Experts of a small language model: 224 GELU neurons an expert, a variant of SOAP for the experts.
Below are experts of layer 3 (counted from 0) of a mixture-of-experts language model. Rows are named up (a neuron's input weights, with its number) and show model dimensions 384-511. Each number is 128 + 32 x the weight over its row's rms, rounded and kept within 0 to 255. Numbers have three digits each.
Before each expert's rows: a language model's description of what the expert responds to; "mostly gets" lists some tokens that are sent to it at least half of the time. This comes from a sample of Wikipedia text that the model never trained on.

# expert 50
Given names. Personal first names and their pieces in lists, credits and citations, such as William, David, Chris, Georg-es, Alex-andra.
mostly gets: " William", " David", " Robert", " Richard", " Peter", " John"
up0:135120191105098138110141175160117195089105185102183094108101157099093150127129173117159113151117134115169163164057117142144104133161134139118112143120146097109107116093097157102121079118071092174167106124123101112171133086144099196103086133135060126160153079091143100078114115136143160190149087139167149131193113108157134113148117127187179147103126167158156156104111096122148125170136
up1:181112116104081088092120115152165130108133130103185171114187082130126094206098153124132128187154096073124106181130116135140145074135118112132072136063091094095087148162110089127106081086131127138133137155174135140208116125124141157099120049134126140086114124187179127201154108085181086115129139133107105197116178153162122157147127094178136124158139171096098055135035120165109092135100
up2:111191133123131114171125133198170160094137173122108165132107165159118126162171146148108140140091179108131111103140073183095202148174109049064163165130083079156146100087139144124139133115144097135115144142084152111160151148201036109133126183123105126109087099088100190139089164146169176124071106113114151142180106037132158115153127182115175119090119161107163108170052134131129077093148
up3:161112134120143148150096127148111082110135131131169080144147133182106149103126131156078105055140108059152211151099116101137160201101063116123086117141114121151143105128131143095139140109052125116128141145130159134140143127159135102143134153103164091068088116026124126186100114146134121123157117113129111174080164113119122151091092167170118110079117111102119082127131130152189088144154
up4:168161147179108113080166116191122080114120102101138085158167137133154146127063164163107092162060209146149094120113156137069134150104150069125136163159119076127121137139125126175154132154122136094109095082141131126137126121130044147119107060070105080143116180101114140156114159160142094100121088091104159118143142167122161146147164149092116082113133147120104142120157118054094113119090
up5:181070129185107113086139217137113148091084130171104133159096104132129125116180077101138118131151148095069126142122181155138153120069141126137114113174124111093097120136075142061111091086170106104134147130154113194150099145143145157145163165088120148058182142118117117194114052149102105117083158091111127091114162047143097123092160079207107121127090152079152093081121145172149127090158
up6:151144134095147124129166139135147182140154123182057139143158081107103140106150051171140163182150120172160127097121152121078102125158074126087125158163090153135062136084092136149138121057143118123152162115088131161072142162116181188136115117053097130125153166134128147130121137129134152140137176151149099161124136157171125120130194097180179171143173076137108178072115071151155094125102

# expert 49
Capital initial letters. Single capital letters starting a name or word at line or phrase start, such as D in Diego, F in Facundo, codes like D6959.
mostly gets: "M", "J", "H", "T", "C", "B"
up0:147154117099152128158135082135114119113121154161130127171104066144154093122092153147111116129160144132182128123102151110108099159143146078155124105200158139082146100089140150200203133149137147144134101119159077111133151133099181152124122129128150191107150095136219158098148120116134117187132095118102148107135119169119158067162131116091132119120099114122114157113115164176084123093106
up1:109122106105178140152161122122108103169098170142153092150124103095110094167186115232133112115137112100118111159133103174119170100150142123137123165141128126124120141140158236173107058117104138131104119112108116124172108154142106116147149130154175188061120112133091112101127147105163168144095136071134092160194166141190084122165113124184155114092164085102156126141078125118116134164059
up2:172133048090126153150097103084073178108119136174129133173109228170103143151116167139099128146131119181117200124090151145124169091184145094097155164095111131147138164153132117130161112141126122090130111083164107109131111046169127146068147132123099129151165061106191064129124138159106137098125141163086131094127098099068194129150145130111158215147075119114134158114145139144123140110154
up3:126154117163159153074144098118099201170118206114120107101127109127054137119159098203116136146084124118190221144109230094089127083149111073098141142125177134164148163138178172113093105126120122158070089127147150151117132168130110141054145190160128170175150081203120120134092139081108129181103128131141130097138096104090131115150205101095173119138132134134105110144097115123131125135079
up4:088123161113139153103067182095137148118078149128178112174177148124115099175108145128133120172109128166129168114107161155131114075150192118119134157127067109145092137147133189142095147083111069096122096158159157199092148176082133133069114120147142177170022079110105098162100126136190145135130107092130146146204234155095151147135132131088080165186121085129132093170151089134097086115085
up5:170160181144095089085069131175096118126140145113177141155158058111112163143154136090136136144136186151133173132148192148134074066088154207106168158176117101097128180151130099092158098124103104136096110141149132115121167138126141117065209102145160212112121128191172103163118124132122176117132150138126140159142153167119137111073110095134093121111149149187084150123102136094154051043165
up6:111085139151164088119105102198143140083077141126083085096127185122119138131076151222072166127117142108143100133053184092123184131139103166181081112088130113152127148124107132112144117106153091072119139170149110078119147113099125099102059142217123161061094133147119122117104125171168130141136137133110185125095137065100168138111168137126172140153139173145097105149130120139057181157126

# expert 20
Word-initial Latinate prefixes. Opening pieces of longer words right after an article or conjunction, such as ex-, per-, inter-, rep-, resc-, recept-.
mostly gets: " per", " ex", " inter", " dec", " rep", " ad"
up0:145099113098098124148109127096158126099127112146145114127137106193162176216119186158137157107122115184096151134129151076132131089070134169175120152150195173077118138148155178184118121108166072129061102136021109156148094066040161121165126094191146102178161102130106103087125073109157115132117138130166178087122159095147144128133086095183120114179094124123125126165111150057173101124099
up1:138125174160151110158103155226152161131099059109183101180162103135157151160084154116152059150168113171148196085147147128105141063102098155068168113159051125165129166111149154092101113155175093139097072152105120112130134103156123073111105124114041161109173126164124111151070160141108154148194116127110102086126149109136170105126117136150103138141153103167173110099112127154138160115121
up2:080089123104058157116074151138155132149185112149132111078131141107131133149065175175099132109146111186121176142150097096119156156092167163140100104108100117083189100146164059145119109162151140116097194132096127094162093104118082094168188132117135152145119128085212103125120123107130169097093131098136104183185193118122135142182143150130119177136118111111104153121123147086103190138153
up3:210105102090127140105137070082165119132187202127136129142099132161154155168149156157108165132114134123146184168116108107083171128151120183100085028147174141150173127056129143153119100106088135081111142136087149204148067170125118100151094139093147150129199145090139128133149122176155137110089178053130131149086093166140106131113179067161090171087136122134121105111129138100091117153160
up4:101093152129172116177126100108101154089080118177107111089191160104169095145113108201133088143110114213148128104146130135105112104170088160125141071160159146173083085103104149142156141164160127137173085085073118107164159145096146162125122128149113146134194177101082151084172126147127177149143141106163112158113075177120120122139158077154132110182091141116157061120169122169125145163101
up5:159051107117090100120107097121171146126158147162133172135110210075087114109101098126153163165109120158120120113096081132132114075178149157082148117119062141134139084119154155112092071124140100111108125135112092118186105059109119172106105180168101161119131073111138076065119167165136152080115107067100133153102125083146111099138177171120163119132100164153124190163080141035096122135115
up6:060070073128124100112178138131159063062154178149119091101108116127075127165097124155143114175077125129109166160172124104054106167156191095115135130211100118142082134114155097099133037107133112202092178060124127074134157064138192122157112148094113137107125147105155106161127120111093098097141146176088156161178112186073119148178143082089106149120171136102071144073084127174059179144106

# expert 13
Articles and empty cells. Articles The, the, A, An, This, Its starting noun phrases in prose, plus blank spaces filling empty table cells, especially election tables.
mostly gets: " ", " The", "The", " A", "This", " Its"
up0:106158090063176112075110170122106129117185088127161111127109126086137102166078140146145093148150053083092149089169147147093150140074145133085110124149180133136139147128147129071159144113123130170152075152095118159150161112067175164134126156086154182146122097095146148154092157140100121137175117146186096085145151131098094223123106111174097186199112107148103181158133082120059143076110
up1:113152070111116146061106110174139158164100136146119108113107138105122095162072161137123107174126174150158123151099124175117110071139146102183150166097085125152155082154099086089160111092127101138117154092171144082133159133077160175115143182135141128134117153125166146129125165090125144137082185128142118168139159079089134211099127127137144143096121106142103111169141125155122141159137
up2:133104139135093116106158120166077123144121216079078062088187105186136124135138081144108095152123149166117099138151144093126121121121165145127110173124130091133134103093083142133098109151098129115149131086096132082218148149095125179142107166161105152125133051136148157050181077141125126110096071176099129125143139148106075135107078056159065154162138140122127075063135142152132120095122
up3:107111122112125101110172138138079124126194120174124097069143132171171085086104148140112125115122208110128116191109164115059145127120167178115154091099093152091058135105110122157121100161156149165092124150142139190105175148155131135116080122100092199167142149125123149077127154148134100174137101099092127116103133137142152165121176085107137160111074133200158149109121123162111108128127
up4:052084119077117156123128119151092143109104135178143097151166136126158114149180148155120163082191118155148128184156169141078132093168185172118166140110141110132110158117151090137137073161122103150102135073148087157157096123119139102121144144083143154110169152107134125207143146179148109168173135207063149111093146104203163133115132094096145159184119161126186132144125096095139148144123
up5:070131115076173142109152092178127093078126153136152140109136144102159130082131166178110093139116131141139072130110050117117188134140136150135177131073134063166153144157142168172118070120142118195131189122121116090134132098080077101156140098057161138102202139076054150154124169093134132088148125102128093072128114161141073096153126081181155112143099113164130133174142136165141155161161
up6:097161117152116112097159151131139139085106170175121146157122182144059127164114114177147135084079082142131139130170115161128151148171137087182111075104044089145146127091166107128080071127148161133186090084160157082143100143090117127171095129119132157128158168059156109115140191199101107132113144177109090122135131155068148107103079187190098093121108153123110122113103180090154141164104

# expert 22
Table pipes, clause openers. Pipe separators in sports and asteroid tables (especially row-final), MPC cells, plus clause-opening While/When/With and prepositions like by, in.
mostly gets: " While", " starring", " MPC", " When", " With", " must"
up0:107192116100138143122158147120095120090151094116174138173141106075070112147066104135100143105131161095104173103141137174129160159127143139092116119150173095157087107162128146115090162143136109169118093133154070173097131095161157155159130153072128101102118030077092131133076108177118084154125108145158109167164102143084115083101138072139090130173062085096167167123103073106115141094171
up1:169160154110135106153119119145115106141136117098167152120147186158146130157147124135134139121128165156108162137120164142106116083139179051131210152107181147156139087140157142108118083106126107123171107158128093185098064123140058119085146172139135169137122094130151136099124112151131119143112167055087058120105079165109175161142118127146131079175135101159101183148160100133123052079095
up2:143127127136109082146098129152116150145118103150163184166100092121126059111121138118142110151160127142050136161120151073126150135140175134102115098122144129125127092191135097171077154170106165151120144190084092090180189093091109122100159157175107152125155151126143123142166152121076138146153110171140125130168142155127123136090154127134133155137093144094181097092158159089118143127106
up3:145194185169166127180158117112092079098136186172093137115199146137096072083076163127161122093163072131143121086139127088142074174127148159137067154094137106083096100091125156179085070126120154126173098139121076148117122135130129118164138075162139146098090125103076176164100099145090158198150117144132103136122138133129134103085162147141121113157138113106193132126129165087146115052107
up4:104156104167192152120072102155126069119163106126199081167117092073125117138115083147137051174168168146162135133132111168141143125097142132141165134072180152167134180191144169132070107126067106082187145105105122161183119081085122104125078185132151152151050102101140098105052109190132115149143162168092112179105107092083141171099121027164121138103119106171150167133123161137161133115106
up5:121100130097099117154156139129122078168110137152122186115063079097096098123128112118104127138091167183110145128163118152102155134067179126056090131200142140082108145111142135093106137091087116111135106115093116136115107083103116091093156123078152076128096102066155170109094177149080098148135087114082073162136107160073121152112077168121163142135124126129049182078124146136079115105140
up6:159166165096130173142196118074155092202171135133209129114153147089197118126099147105080152116115134163142107187160149113104114114155117161074066113111101087118150145107116125130113050122071123104168096099160114194128102155135157190118094163095117163102141100146093105190100128121134118104134087116098129094113105128128114133053131078135108141134095155107121166103146131116144116172119

# expert 8
Foreign surname endings. Word-final pieces of non-English surnames and Latin species names, in lists and tables, such as -ović, -ski, -sson, -ensis, -á.
mostly gets: "ensis", "ska", "ski", "owski", "ić", "ović"
up0:148187121133073066115157114064147139139092147136111128139046170096165159107119125166097096126102091105203167118123162147136050090125120135151101104123143056103189126162195162114070095091091094117109136137083072147152123099154153105142147162178151123067100140171176150121103099070097108168126130112178180090122090125112102156140097128127177164152140138144109134058166153121135119177124
up1:208135131151134079112091116178214142154017119095126111142125146107171127212047126154146146151123061118131154130096118198132146105105104139137100100072089119136150118153143141074126075087095179137174176172105149122119105124130106091169137128144100130194137150112159157130158145098075173148074122135102129157175162117145090118107140122084100054127123188111138166129100168141135096127196
up2:097125104143150175125113149164157099176139122134204088040168165130165107106180131165118120149111124152088139109140140160115130119073118094112080113132089121168127127114128113136085111106126069156156089159072109170102072118131189102167104170137166081139102170154084141148113130117064152130160091110142124086158182104122122101130112134075123135136065110144088145094144165149104079082079
up3:157161128130169080175166183116140151118143145173126145121195148094104141180168139141143110172137094119167164105123057141118158140155146189155102176141171100172103104083137135135205117172128136146099147167048124096090175080197168121144116145116110173043112109154143126141192120103122115082139102071121132150072192150181103088129090169077089121160147107158130162054078138079082127138059
up4:136175143089163109160186135135095171135107143158163091084117116141137129106135170129130170120109112082166165052104109088079157088149079179129119196103169150096081093088248109080131127136162159150098144178120184175130101085076086119157138204112122142073182095075147073107110156110155140155179127062108171129129137162116128089177084129093163154139100182087124113148132142159170119184105
up5:144169131170109128145143118164118076135099121118104144081153143183128138154118125123100089141109150190132128125148108178127144138092129072112088177117232058128059126133132131150100071136099126136120132162114107118152125131158107125085153157143100027114100165168149135123085158118073117134150081094157114080145130048113128138107132106170133109140108109134115162087157100155132061095122
up6:135157105140074178095168122088113182123082109139108158120089136151110113085113166210130113219115158184137120115107113163151141120126100178105145180074112126156189104148150125102133081080105166145136134151136115152073167140166119194150119141123166139105104142158145161081123131171062123144131163089130094083156131109101205120101118113154118114100075096118138098129114140174120125055153

# expert 60
Capitals in running prose. Capital letters or pieces starting proper names within prose sentences, such as S-ierra, M-ae Rampeung, Br-ussels, Ot-is.
mostly gets: " U", " N", " Ph", " Z", " Gr", " Ab"
up0:170097175152115192098126142214101152169129148161155138100104157085125097115150139177144152169189183066111157115146108138091130177137143101179110210168129127172116135118131093094129076124124166139105184134169141058169141154067093042157121133161078181120125122153106150156126077177116103087090074158140131157115191098090150103135143155090122094103128219192058095172120142079090169107132
up1:120103178153106113150153114137128083098117119097136108135171132130123136117128093210110108101142119162114136089108136166147122142195207136166129110118149129080116048193136154079084168092115088118098119102117076119144195076156104063117136128101103121117187104109095090096157112156109157133138146119105170116133148068150166062133070170092119066064145169127087152140091113129122127092109
up2:165118142161116136141133144202158090126125133107209137102157069141137188146149076164129155172121129156126134132087134117060159140144143111134158171130130148181074156175123099103077100140114212142134069137091072129129075146076128094142149137121108115162173183126097131145102163146115125166099089110181151117169143147138155128080111180140171156131124099165176152153104151148208183136107
up3:164139166097124096103142109158086118112125137199112145138123130088141097142129155106143124168128110164126183169119185102164112117103148113169127137130065078179093088144142082137105109119101155060130147137136138143167150113072161147093119135110119105178106108081084193103140181175121078091129131134207177100133140140148176130105179129087120155124134140145066140104140131132074205100104
up4:125056106134140133093129138147141101109159086135122103104118084119144151130111112180123079147149153144103066115118110116171128124139151143117137164124093136144138060105112080101071116109118097171084181095109146120154137086113157118139146083102109134105159119159156112090147161108150184159080100164117178081134129141128138094167093132086170163103106130153204122208124158164160109064167
up5:204108105086103157108126184120083124097118048097126085091110144102190101116161121196174111152117168188113136111117113113207163139153145129121092128105122069174165121148101095102091119163085110135076121151149114152107140096100116129118090135123111139091179116077157112166146154166172116166095182132137147141122109136120129105154169167148125170152052146111153160113108153183087169171065
up6:164114124124119114135089100136101042036143145112163205114147104120149135205135140161124132131141128176110138147083151112164121100129088114174141141149089098093143059108107136116123191139083091166065104120179140113186176113102134174085181094086098143128132131167125104079087158173148186120081092112099198142123114134131108155116089130114136188118118108133068078180126129177120119099105

# expert 56
Definite article after prepositions. The word "the" after prepositions like of, in, to, at, such as "of the", "joined the", plus due.
mostly gets: " the", " due", " cult", " exclus", "andon", " virt"
up0:078144113143091128115094149076148136076166137097163173161138153154164160118109128177114153115106168120118154072098213069048130134172140128137144124154151163101168061198118179121103120082163179159066100112096140157122161097097108164146169128084139091169114147160153168075141133074098094111147110091172104137151136122108107104088105139122134086130090116134091162099096151107059137077089
up1:096174127139109089125111184121137100168172145144125085092186085161086107129103102145142080153149163140139140138063175117142156092145171085135104093153172171109131140149135079111162120117152159140143089187183160156142172100154088118157097160163132081096107081106102122153108140161175113083104121177106119207134127079108138125158103102151108132101166097150127148123147085141131125154090
up2:128151104113097140096154121100138119157151128122087097139130178091147191145141162105136113127098091162136123096120185169139119068119142125120110145124152120151206177072158113159092113117114112137076110130108152113155169075121111137126098136116166149110129063136155143110103098092162199168107148172119123109215191180113106136148091135149121100112106085122166163099122189138118141206132
up3:145148111134112075167090177179127095060143060141122154107175132133140111106108116125102147166110105155127099165114135172121104136118085154083114151102112092131079189170111054154047165127109072175146145075136073187116198139110145114112079148173149111117115096130141077120152127147142123145112135111128137095143093130161127094151172153163152054113099095123086096166176150158133158161062
up4:058152064151120127119128107112065117143141187099143112118141199156178103115130093114087113131151144135110125146101105127092126128166064125102141150090200085126087104135127137126113140122041072148126179134158124170132161080162078169098121097098127124104076112116138151125153127216149165060158115147118085082202136144135108138143144162151163186109133107143069131134129164084096174159112
up5:092114123117174128093203135172096118115165136084091164177159141132107080124195141137097098113134110124121122131122080120143109108078093132116138125174136106119114168178093119116141165155122157146122132104120103190161125121111072151135205116065159117131149098078096116146120115148153094105160097129076122092133105096075120164160106126163146113138105116168023104180074151133132094171079
up6:146155172087127041137132115192114077077153085082081141104115085133134153140163194113191086146044114146133125111131099121154080072207102079144158169153103109042131136175098144124120111155101140121137061084120134162106138124121123209129147122113134104110126086133125118100140130146090185168146141190058136108130171105117163106117206081148173124129100120166111112055106093104103100147130

# expert 32
Countries and nationalities. Country, city and nationality names and country codes in sports tables and bios, such as US, France, London, HUN, FRA, Italian.
mostly gets: " US", " USA", " JPL", " France", " Germany", " London"
up0:120145117148124080086086157107120070114121132138205144098150143135145149123156146176124096169119069153154163122136167131160148108129089156121137108115103120175105150132113140095122086114180146119150147113086080181134165168142178089060119109111090149111095110105133167173078134192152098128164166153145156151146169169086208096112141148098147130076095147082116158133115161149114238147132
up1:167090120178089121174066142150096203152130130117120130172134140104142142147140118118149125127128079055133160176111109123161156109146146158143139089142149128132097139083129133118096122130129115138116155157138140123071074116135123126112095148152119096069124096084154072109163102168139173171177078110121126136166139200097089110123092169138072165153135128141157129131108157159114121148070
up2:089113105118112143067156121122131179142117111162163129117111133163118156136087109121128109130110102178082134101125142162151096146088120118162153134118108069099145149092229115120146105139134215114098117057126133109116091085127184122124091151076136124114135062117090179119145123113181167139129136109101144086129083124135157164148097161131067142157141097100150118118118160188155102073106
up3:134135066066083145103156107135117121130139131107133088104146156137104061158142128097110158123138099159129148124103157100097179150142181143116110080180163112124107086133133166140141090125131080118083114127110109113127173140175147154102102153115127141104114119117101073082197151071156128062113120127097102144209095128104105096106109176142086065101163116140143110124137074149141101092106
up4:131117066170113137150149108123113101098114086192127139128098161079107137120124148182154131132153134139135141143165121126104070144102143160143103154118124112137109051109163195192126123154095094119152114161166130124183131163173123149153133096141109119143142131099120137134158117149127113082121117168091181145112169053122108151123113104111103088130122151134105132099099046135133065141123
up5:130150102131088140110124190177075158129147135149110055098126118136123058162103117138141158104087143109119122068148149155092131165103161114165100133173066187175084075064226107120126110194162176118091082138127120149155130094157138175111133159172171087132148179097066071094145130122176153128154101133095136147124151111118163136110132152129131155220172115176142117145099110154151148093084
up6:043116126153155094205170132130089177163149137123098094101108124111176136186110191112106135159119110122162163154116092177137139114106148115127151181122132096083111132083116056138126101086108137113138136164186136103133071119165067146119127103117138124157198072067118160133198132135146135092182108160112167141151144144123122126155121194167120112102134133137137109056121139113163134128079

# expert 1
Place-name first pieces. First word-piece of proper names, mostly places and teams, in lists and tables, such as San, North, New, Alb, Tel.
mostly gets: " San", " Pas", " Alb", " North", " Mil", " Tel"
up0:151122102078091116120134156092157132140132171102113103156154228139155183074114128158106112124172082199168082065115116146084180095112155086100145150173187169123089093095127104070085133102119158149144129114091133169130150142115133156028094137116148120090123092181118146160158140113101117110099133154084139123147097118147152064167138145142101127147175105153128136113136152113127085086126
up1:177106120075131133109160125131123140112087131141107149086124118185144148137144183148149151112135109083120136135151203081126130119138172109132087115155142120136137093075147126091100052192107103125106135126132128142151079098110144125172149134111148133191083163132124182153127095111128117152086090102109150171137127074142133137131039111163178112138116161132094144085038086125167110124102
up2:095125130084147146135138069088111113104101117098146080223111116089164150107144114130142087186131149157078161152122094112154116084215179104148149110152131137169183066089098196099164103096106140125133188070158130110206098106067115151130124092172095122105152134150082151148110159098207129095084146099095108075126175169043102132153149097155108141132143161149138110154145112119117116099092
up3:115164164093209152119152166115080130087199107164109128162163150117143137133053116134102155142144140087136148096133100102134124112159141125102081131142099044108131157125114118099090077149128164059155118122153052138159080165140116192136147145055107224095095147123169119106113162118083087136113112159106147127194135118088080129122156127111192135158188124076098174191124154152145130135104
up4:135158160180141037116106148139126119144180111183126056089189128147111104148059119121146139112104086162102074132137172115080123107129130123148143095125123075125152103148082095172178132138089090216090140133146129135157140143096137096099105092088119080115098155095142114113138121130147130098130177122100138052180129110129114104153124106124144172095164183085192076140077142176125124143139
up5:141163138099116160161085098096154121177105135181176155155102148120129109103120168214164149149142164133130081121128171120037112167181184136134138174150158170180096113123130140136139091136065194138129148099090118179153074143119167134162068142138067151096112188069140175116105132141145076080100203103094146119128170165134139086122144118114132116095130190118117105158123147122120153134133
up6:113148128164125137120062071162119136167116128107091120155121193111129162069125077126125053188083181129167214173157119169104128130143122169140092152125126100166164143170101165097087122070127155164101126097165066146133092104115095167126175053137095109120151109080171140140104168139136102086161167071110170123107124116109121092158093204101184103142163131130162170142126185209187119184079

# expert 58
Surname inner pieces. Middle and end word-pieces of personal surnames, often foreign, in lists and tables, e.g. Kvit|ov|á, Ib|rah|im, Can|by.
mostly gets: "ün", "kh", "ü", "ein", "hr", "sen"
up0:106114173164146144127109135131163102127127107144169097104113177171160151173168151151127137131072116190107117102126127052140113127174084165124134132144163053187142073120118137146121114126075106108119166121155175144149143103155154100083114090125126167122113117119124106088124118094160110148166137110138113148069157157129128112149110130084174072190116135122132107141058124101131157131173
up1:124072168181142145146097088137111161122124167138122133070149187164193093089102173086112147157125103123103105089068134164211101102127107152121116164152138113102087098086140063130119142127100159099140103140121174137148097099084172101102101135145142115128139120128176127124136139100148106165084190164145127099131137163166153108162127153097091066114107153181113119139197061151184079089117
up2:140151167097084135144095058151090097062190093137125138097110082129118070096088148111128115150106135108141088128108148155095151181135104151179155202126143065108138172118141172089120148111151153113062098131153112089134167090108139117107096113162120134108161173114125182110126093111121190148142130119150140100078119083149147140114124138155094095133118106160151108168103112143068112121154
up3:132167128130184153098190094140117069171119142139194087121181129179131157165156177157168138164125213118172112113149121145079140144127149090130082163153161078095119074139139131139082105143151173157133124129140060078187172160128095124142131143064094136114128144094040098098125131097164084125130115110156099099098141134137160173118126126052145127115158142155102132127112062133144081079135
up4:173043111078186088147180182093210151113110144144127145143125146188156100096068153255131163120133191134183139115140126146110067173170154113123177159190122084129101150104169122121122083089131104081116199129134138106143166189107156169190123104116131103153218169098142149130150130126138149166165077159121123095169159096097135107152124126125100091120149109126151104105153125182128118134093
up5:131170106194055174183134120123159119115093153129179124150176154105089139095112139138058140125103146100175102120153122135083075090123068123103129160132082162115123068149121086155092082182084183155093147171160089133123175094105143115123138135114114151177132074097157146155034145125181118080089100096167120108135084120084090148140151158141128155168093128169077133077134174169123163114122
up6:083123163143118128121062049196177094092133186119153138120151120099110133122127182151068198120135113114159115129123154121129133147089138120164139108123181123127101198120121131129150125109129153104181154164164112104160152178142099077097097125076106099144110115174115129155097143151140114105166140088077106143159154053101181121125140129171117158120134136109143162101108050109133124087138

# expert 24
Name-ending fragments. Middle and final pieces of proper names, place names and taxon names, such as -chester, -lington, -borough, Falsacanth-oc-inus.
mostly gets: "chester", "amo", "ét", "lington"
up0:107076159138134126072175115181135061146088186161143135160169161167089178151167136142118151180154092109103102143165115144114093148116122145168091143168080099121082071128138114117116098130099081154087089131078150118151129126066102144096143125111100184123183178173162082124173159183131132125100176143111152171072128177160120040089082105106050123100126166135094165100096078122161087178185
up1:132170083115105155154102154126102113129116078146149131120124144114082068067125086161127092085106127094186120144147162109123082118128109114143151172147106063130135141140142097124147087082184095150156137107140077170189144100109157176110157092198133071144099095138110142112099163141131162080112094195127133122104052083148121101061113146081138157115105138103159039087102139166177162095061
up2:181138114168146158160077087172155133122139114150120145107166162101105097099104172113141130102153159131144129135114148105151061128114073164156180188152172136138112092041141126105165151103063126114111095089176141124166105132101133180130081085135113128132101137112108133155180117173115134124142143121124140119114134142125164089137160154092137098202080143100174116052108162129154160145124
up3:159131204132144106139098136095110176131163135144189128133165127141115127141079175164145120111146135124119118139128139138149043151110152132117127172093117103123149052103178122102120101125089105167126063111141145119127199116166125106180115162075132216153152052079128107089179127137155175107094161146102095096157138141128139140147112098204116146135099123130152167076191095177181134122131
up4:172078120157160123068124098138161143140146147154141135092168090102165118188144091087105127112119106108104103098129132095151108139125105111108175086095117092159186125100128118070118086094124138168177141074100054219166149162088087098161122092138124130110124112129112108113082148169113109157100119137096139093076152134195125135122139135142139101178089156152110162056133173133167072160094
up5:131143161078085096111132065146125076119137144145133167065119116158122074131142129141140114141144131093098098142073167107087161123123061147161078124132101072067118079078116118120156113138171155153117115110112121124146096163114110116157116109157060125081076158171147115080187105097170193155057170071141130169119129122169152136098104135112092060164140138141168091185097131151093133070149
up6:159140112121132158116137163120103160107119044153197151137145163116144190148130118125165086105110116081073146127117171093161113104122067126149158163169130038157160119136118142109098051088126103149091092183121168172119167174090133091105115119111147137151165119138146094170139159107064101115099162136186091136110122174138143156144132119083133115165129120098043166094158136198124104093094